Experts of a small language model.
Experts: 64 experts in each of 13 layers, 144 ReGLU neurons an expert.
Below are experts of layer 8 (counted from 0) of a mixture-of-experts language model. Rows are named router (the router's row for the expert) and show model dimensions 0-159. Each number is 500 + 40 x the weight over its row's rms, rounded and kept within 0 to 999. Numbers have three digits each.
After each expert's rows: a language model's description of what the expert responds to. This comes from a sample of Wikipedia text that the model never trained on.

# expert 53
router:457520513508506490452507534430540510550547507466561480543524550478548474510566480549536545507437540518567559398531425511481467437490542500462475546495518549546467496511492493467511460488472473505512444430474467458540487594533451500436454473485507498556519552493606446470509498546408449500474496486504519486413488460485564509520502541559530494533508432501434461433495528604501520504480477504519489524483545549588543578523575510474530560510527527502509448503492517476473505469508451
What it handles: Negation, quantifier and degree words in running prose, such as not, most, only, very, nearly, quite, than.

# expert 21
router:427502509499572532465531507478515449559457441469469518538415453547455526535466533513552467524449555445496518502546490564543436535451524505498532559511530505466488497548513463507449547481558518466524528486431486501480496491489491437440491391502443474523447503467487552556576415484497475537534481494461558548540470523544494483426521431464491577527520548558504565532534448475478521499524524507543468473457519488433463485465532483499536513431524513546456482537549457438548473601454497
What it handles: Joining or opening punctuation such as hyphens in compound names, en dashes in ranges, opening parentheses, slashes and quotes, plus mid-acronym capitals.

# expert 61
router:548527542483483550523450571448481496453503464457489507472561515537545560463490514490470496540458589438559534497494499473466453493528435477432502505435464556502582468525471481558484492466532454479511585512483562474466469507443495524479445510483519414479493436558490493435442529491446543416454467424549480486529558458469497501516461530528541466481439431509447510537528531532516529564475549509416475480540465583529424490584559467495481464508542501476548507555513516484506454492494489
What it handles: Latinate stem pieces like act, ect, ict, ess, ent inside words, such as detective, acting, intent, elections, accountant.

# expert 29
router:491498498487517431487493422556528471524580530534488519543487475505460485521500511547423495464535412476513506548566539479534512473507463461516444505446491501504436481485423467463543473454560519500521497523530439523557467541544450524431513505479447416576489498483523559495468478513467494502570456530569564482531462467433535501540532520494465430491536508569452533567450446449453523444513551497566481537548465501570444532525468501487447555589477506577451505490517516454482480504421500
What it handles: Pipes, blank cells and header words in table header rows and stat lists, such as Team, Year, Date, Country, Total.

# expert 25
router:449482497437519476473471516506527526499557549542455516481504536555560491513547489563466555506465470448517505530512505537474528555494450506544440480465536451522505472493528475595478587416491430530548581558475507460593441498482416443522479546498483504569506505557495502571529506481521527529517522460519467465438514430479518530569485479501443573521541487511518444439542477506568501480459566475564496421481560520484556535474548553504560465488505442510448525510468512451469509529488572
What it handles: Word-initial l, L, w, W pieces and similar onsets, such as L in Green Line, l in less, -l in Telugu-language.

# expert 45
router:499531425490514428528556528447432483469532503534423541573523536553485533476466537499559577517506518546535539488476422518535476397510525457519505490449528501510413451580468512443451447460498501543483527523500448574496483473482499481487467542457590536507509467472479508473496459585526570526558494532534562455505470443591560527471473453545534537575501501475507489535527495444503522525538481464556535495505500560529506569525503547459493560512524481488520449500496604551512509508501485
What it handles: Digits after decimal points, percent signs, 100, million and trailing digits in statistics, ratings, election results and measurements.

# expert 24
router:500543443518505560423508572487463552480470456522422524561567477472524475546517479474560536520446562509536502470493564454515420467476469496531448467555565524450475587481517481479588443515453518520560483450499524532521519556462534489422544530515492567491516558563529468470485520443537472472487492494493439492535490491456428512459555512469523508466427519523541492474549550554495557495451511519516500526503457494513463452554534538453568541472541506511449491477448522564460549546554583
What it handles: Articles and possessive determiners after prepositions, such as the, a, his, their, its, in phrases like inspired by his.

# expert 22
router:461545423416513525527510525559460551487490480511483490476521484489519479435449484580590574554504472484526501504504475452460538542473575466486535529445540560527427511493527459448530450493455563468523445462525429523475445521477481535492511501593552497499441511587481486450502441409420536520453583493498552490550508488519544555504534521486453472488503440453511531472537528519552519484511489507496541425538468561460556529570457531534493531517556513489575500492459479482464503489540536
What it handles: Commas ending an introductory or main clause, plus subordinators like where, when, while, because, but, which, before the next clause.

# expert 0
router:528443452472538522496504582528481498501535504441543510498408509464509469513499422473495463532464504437467493491421485470568499446433523572525559486521526415475514506545501453452515475475408547517459416523488496496499497444527506540559556436454479466458545533438444522497459506515443494550511496562453473538543481471525407403469491491461540502487381513457519472558544525572501521513445521503484488558520505538502486488518512454520450529469454513491499538499424494506538481439450516
What it handles: Vowel pieces and accented letters inside foreign, mostly Spanish or Slavic, surnames in rosters and lists, like Ferroviária, Ortíz, Vaníček.

# expert 44
router:486538430473512554507433458496449536471513513457469506512476520457459465528468490504402527466450489578443474485473464506489513537442449454559456501569483524465532508499548519464560554432406554497475527513518466441452474493490463546453534515459474515479583551533498536496432499459482518521527610452481472508501467491548429472438543418472456510452460541490546480572519455419492440450439497481426462511461464505446487480497455496489496500590473527494529498476479514539451452478468483
What it handles: Month names and day numbers in dates, often in tables or release lists, such as 27 February 1996, April 26, May 25.

# expert 4
router:532517499514486502505528564490548545517562491493458477517555520581563465543452502531501493433493454523559464438553583463508564420465466458508492498535497494509524514527548483523475560512464534530533472552409451492454492529530472467532536516557509455438488585456528487498488473524519466452551469539580551463466581572490517486466440567504484525500479495536511548487552490437512555485521466468585535516439510438543447450499543497518467500496510478524554533556535456425587454444527523
What it handles: Opening pieces of capitalized or Latinate words, especially E-, Ac-, Sy-, D-, as in Economy, Empire, Etymology, Academy, sympathy.

# expert 51
router:468482404511537501449542451501489468481455439504460560443459484500454506475482516446537434479449565535535470517436463479544527460502482498487447569471494503560455494510526478505482518445506527445460520470513516563489512507404560494507476539494493534537480554462503453595605479529545458468503479524416551503502580488565446474412498543519477566502500547466576494439491573471493498540518568478486515501537491504484490502483561458484459506560502464581479551436431468474536491478496532
What it handles: Digits and letters after hyphens in designations like C-5 or F-5, score spaces in match results, ranges, units and gene identifiers.

# expert 5
router:487551508538471524524523516424432476489494479504555478509524524462527527491487550481603541472533470516506541472486437544461483442467538523529498517542451496569506586484466556471536444541417536469464479512495484505543456487538438566534576500510500516506510497510473528471510523425462553500490461473446536554454524527514477438508542543485500540510488415512453459514506532576527426505444498481527472476507526495465472494590430583504593539443471525592513495551520447594487556548525509
What it handles: Prepositions and connectives after past participles or nouns in event narratives, such as of, by, after, before, during, due, following.

# expert 19
router:531531539513465476483496502461541525492505481459480498581539520504451462521577419463523524505530522519474525525495481540431477487546539492524484469494476584491536459555510558527555432488537455534465515505474521578445492523510531522553531478577488515429435468547570557445553493498527545458494434549519493489461584596534453486515488558512465440566468434480479522510440484570457488460532468495533531453493428497538439463584534507474511451506548487486563551546536424527449503511467519
What it handles: Word-initial prefix pieces of Latinate verbs after was, to, the, such as dec, inc, comp, exp, res, reg.

# expert 39
router:569468501478502520554515499450534465490523457549589578537539507430487577482471536482495474548475549546483486502496470436532553491534525559467485424549508452463558528502456566491582468475483491484486444547489513471549553469463466537523550467465506469497489501504499485556449474491547483438524560562437502505513575474469540563549509520491560503539453522503489519570448467507513435495503463420452476429508539548445447514454515489541524519496557548496450549412533485465556578548468499
What it handles: Consonant-vowel pieces inside or starting proper names, often Japanese, Slavic or South Asian, such as Tak-am-atsu, Kaw-am-oto, Pe, Mich, Pal.

# expert 1
router:489429514514461473485467551511583450618451527518569441437487487524422514514464488460498399494556488462495478478452558472434540518462462524435494436534466485446459524442516522493495458451493501462569441501502576471510570473519543555530469481528442500542510503443436455598525519492536539487530475488528544496468500510455502470551460489467512493583530519506553447528479484549489529477524521477486457514484565516508496453409463474516496510499495557550499510415463545513571495515464461
What it handles: First pieces of capitalized proper names, mostly person names in sports tables and lists, such as Che in Chevrolet, Ro in Rohan, Char.

# expert 55
router:490498489479480475479429476440501464512567518626493530471544465441514490445516505433508429510474483438493480477504388564447543513567496494471466423485462503553508496499510496504478474542505470563467429503535480451476563494488469460456424488572583515558488547557531508525429490467447482466422497529449522537467523476501452488560522487550540487446512474476480528474502445481506454537521528499466602479459557547416500464500489461480517565524528540422459506514490461458491541475510510
What it handles: Middle pieces of short English words after a first consonant, often species descriptions, such as slug, shrub, targeted, bridge.

# expert 40
router:512486507472569490488436528438546466464457471461519512455498488534470468494513530526561484449507531421513534466476408544564509445520529480502431387486516525533517453489486511486462448499518508561535498437480523472508466474542431449431495490607538518495531505507549408520520456490454486464493575521496513507444574467513462472485419508586439481521514483510536560426499426502505497485540470547532532503515550478575531445483513507458486554488495496533544441549412470444498513449473501
What it handles: Short lowercase opening pieces of common or scientific words, such as e in equilibrium, elements, se, n, sm, num, in species descriptions.

# expert 30
router:508523521485542497492485582458557564468464486462485480467513530470450470508509486486453516536510529471474457501439551512497493566387524493514512546555547435565493581518458570486532543555482585477466566502517519511432482563508487435534521433515476533428488531509589512526567419495562519523439561534514458518472475499517463485454453510448472517540513542529431516494521487505532481532479479519467507489417561504472519476500484461571524435512471570420518573478504501502524513533552580
What it handles: Capital letter pieces starting proper names, often after headings or line breaks, like C in Chan, Mc-C in McCaw, S in Sriram.

# expert 3
router:527532480515421523426502586439462453499512519455486536461492520525507468442533471548545593472471451422467551439542461522452448443447505494462527500526563539587484526540539493453463482524500486542543467469518496497580464538492533457504527500488502569539502510535518453469448520529431457469441456473489474506451519579410511459495542461550486524521467456480487538460451461609493495496437464500537513525509506580506513497576511550436570482468490505465525488507534472500454458436530518
What it handles: Word-final pieces that complete adjectives or adverbs, such as -ly, -ful, -able, -ical, plus common adjectives like large, small, early, original.

# expert 10
router:480475535471543514447500546527486445500510504564478488479539431476491510474521446479446578499554565548510455518521517485472555571531513482472466525420535480519545513547522520492460438516542451429480487501463529482487589521525443468540564510543496507548511563458539448456541464537449450432435481524512500469504487547460521452472442511510485577535518464505453444444483469454479513480463548550502594578439451513461454495568500471527517433468474430524480530516524472473546511535567405
What it handles: First letter or syllable of words starting with b, f, th or cent, as in bread, ballerina, Third, Federal, field.

# expert 23
router:457483408561526480470502456509561564514455463537429555541542454540507511553495535494459497477474532439461520563516524561506521483478461475494483496551456461460533550539408517566519551482493547463508550475504462509536472488513497490480452474463533428495446480552490467502572485503503539487577555564571484502418501492456506543536442424476522492517543526543435483494426488455552518481453513487574488500435566571532564538494540458471499488495471440516502438505488474454482522597455527
What it handles: First letter of a word split off as its own piece, chiefly S and W, as in Website, Summer, saved, Wilfredo.

# expert 9
router:487432543443472504478508557445523457481506483575477490509536528541471472499493566568468438475548513528555585467476534532528573426506476499519524477515510522470571464577440486491561520483569448578477533534513542517459561466431468492505465502542508511468471473513515567596470529473491536513467459519475522479426524494475448547473432519483432414532514466563466511486525483473468473472523522483597466510538534486487505488472478437463457418490511501469526586542537476526550435513522440
What it handles: Word-opening fragments, mostly c/C or Latin-prefix pieces such as c(ensus), cont, att, def, cap, ext, starting longer words.

# expert 52
router:524456554548485530496565507554507446558471554595547479548520525491497529474554460472462499480445500543586485490536488546502439478402427501455499529520527451556505482539444501495471488491501569483514434504440551436539552508529488469527491509473537458513547559506512420570540554505441449499483460442427550429451479454522578485496547502498545547466498474505514486449484536526480442513437481440499458443505554472523477497525569556512498468509477516518517427440491535517547513566531459
What it handles: Final pieces of proper names, band names and song or album titles, such as Tears, Wellings, Magpies, Wellington, Remedy.

# expert 58
router:520461536532517502479485523508528484510493439562584516558590419544508545497490468469535513500499493485455512466581430523447458490516519492473489546540544579507489466567540489467562520505498573437517463487487463469522547561533566518459527423545516520508475539528485469477575465488434545507515481482429500549454501506540494530516586500486455533515552499571528480479547579557475467473499523451519494460454474527471528526477488512533539405455541582556475602525532480487493524558459438
What it handles: Prepositions and particles like up, out, under, back, along after a verb or comma, and prefixes un-, bec-, suc- in narrative.

# expert 13
router:452525522536497462494512474496562435550563438454418559503458511516535491431565530535531520460505501476564610484507481552549464412549482476494428420466443449515492536508495568496530449510533454512509546514468517493563496494460458507523521513506510498512548511481545463466475555535503468544568413483510480550527468430530475454579443570480502489495533482464471504480526461554459540464475535493546532524561503491575409474539457542503553485495538490531476442528517461532462532473418503
What it handles: Word-internal vowels and suffix pieces of common English words, such as ation in citation needed, ing in Preceding, i in requires.

# expert 38
router:458465458494536516450477518540538546455438503504414441583471534482494443453500451530455565547431516540530464452507524479541473496450486520491534502436611503528531460464509449491503575538468550472462421508521513557496554489458470588479495494476532470463438485495507530557514473517512505403454549456526503511532541472519465507460509488490454490490493482484491487408568535417469475504485540532484504514516454468496516485566537500500484533521403440470542515502462599508556539556563523
What it handles: The word the or The, especially starting titles of works, plus sentence-final periods, colons and table pipes, such as The Blue Lamp.

# expert 54
router:476535467403514433516458539512534502540519469581520532517447475533492542469478492450534566508510544499413498472478548462469468482492511468538506479527587421454421536501514547488514561495401619470561511519558548464500516478497506507466473520573460431421498507511553507575500423493511552448540560485524549480425457535462509460520531479487490490581472501539515466508521434520537457585486510534486536530467478526442485482527507513492497529556497512514532500469469458557503451494564517
What it handles: Capital or first pieces of personal and place names, often after commas and in narrative, like R-ay, W-ilkinson, S-k-ipton.

# expert 59
router:547519545545488440519491462536454481486532484493427468460459478482513541535494482506574448448509536498507552512506538489511454494413461492528410489515482472513521552472420487550545466485527450572481541480476482476562534493544477473425445539490506480505503531431497453485488536534611534494532439447531451539532528480418441501544439468548471512430525541474429545525448436492483509457570544546558518553459498479515508559453507507570470412517463491484488498494476526488496566408495484
What it handles: Labels and label endings in infobox fields before a colon, such as FIPS code, Current club, Author, Record, Class.

# expert 18
router:530556481508482521539490443462470474507555492477539546478557526503544525500503543505501598490496489500488573534482536509538466518549447554542557458596550535472463533515497553483567456534546501477511548589437511563526487500420484539438515463504534537547462481540422536476521459474454481487478486486561483564447536532507466479559467541517484525496462526504540478550481574505555537517519490532541451518441434537423466529442575529551562510514549546526460529493562499504452489405556511
What it handles: Words and word pieces for offices and roles after a or the, like deputy, vice-president, former, general, member, cardinal.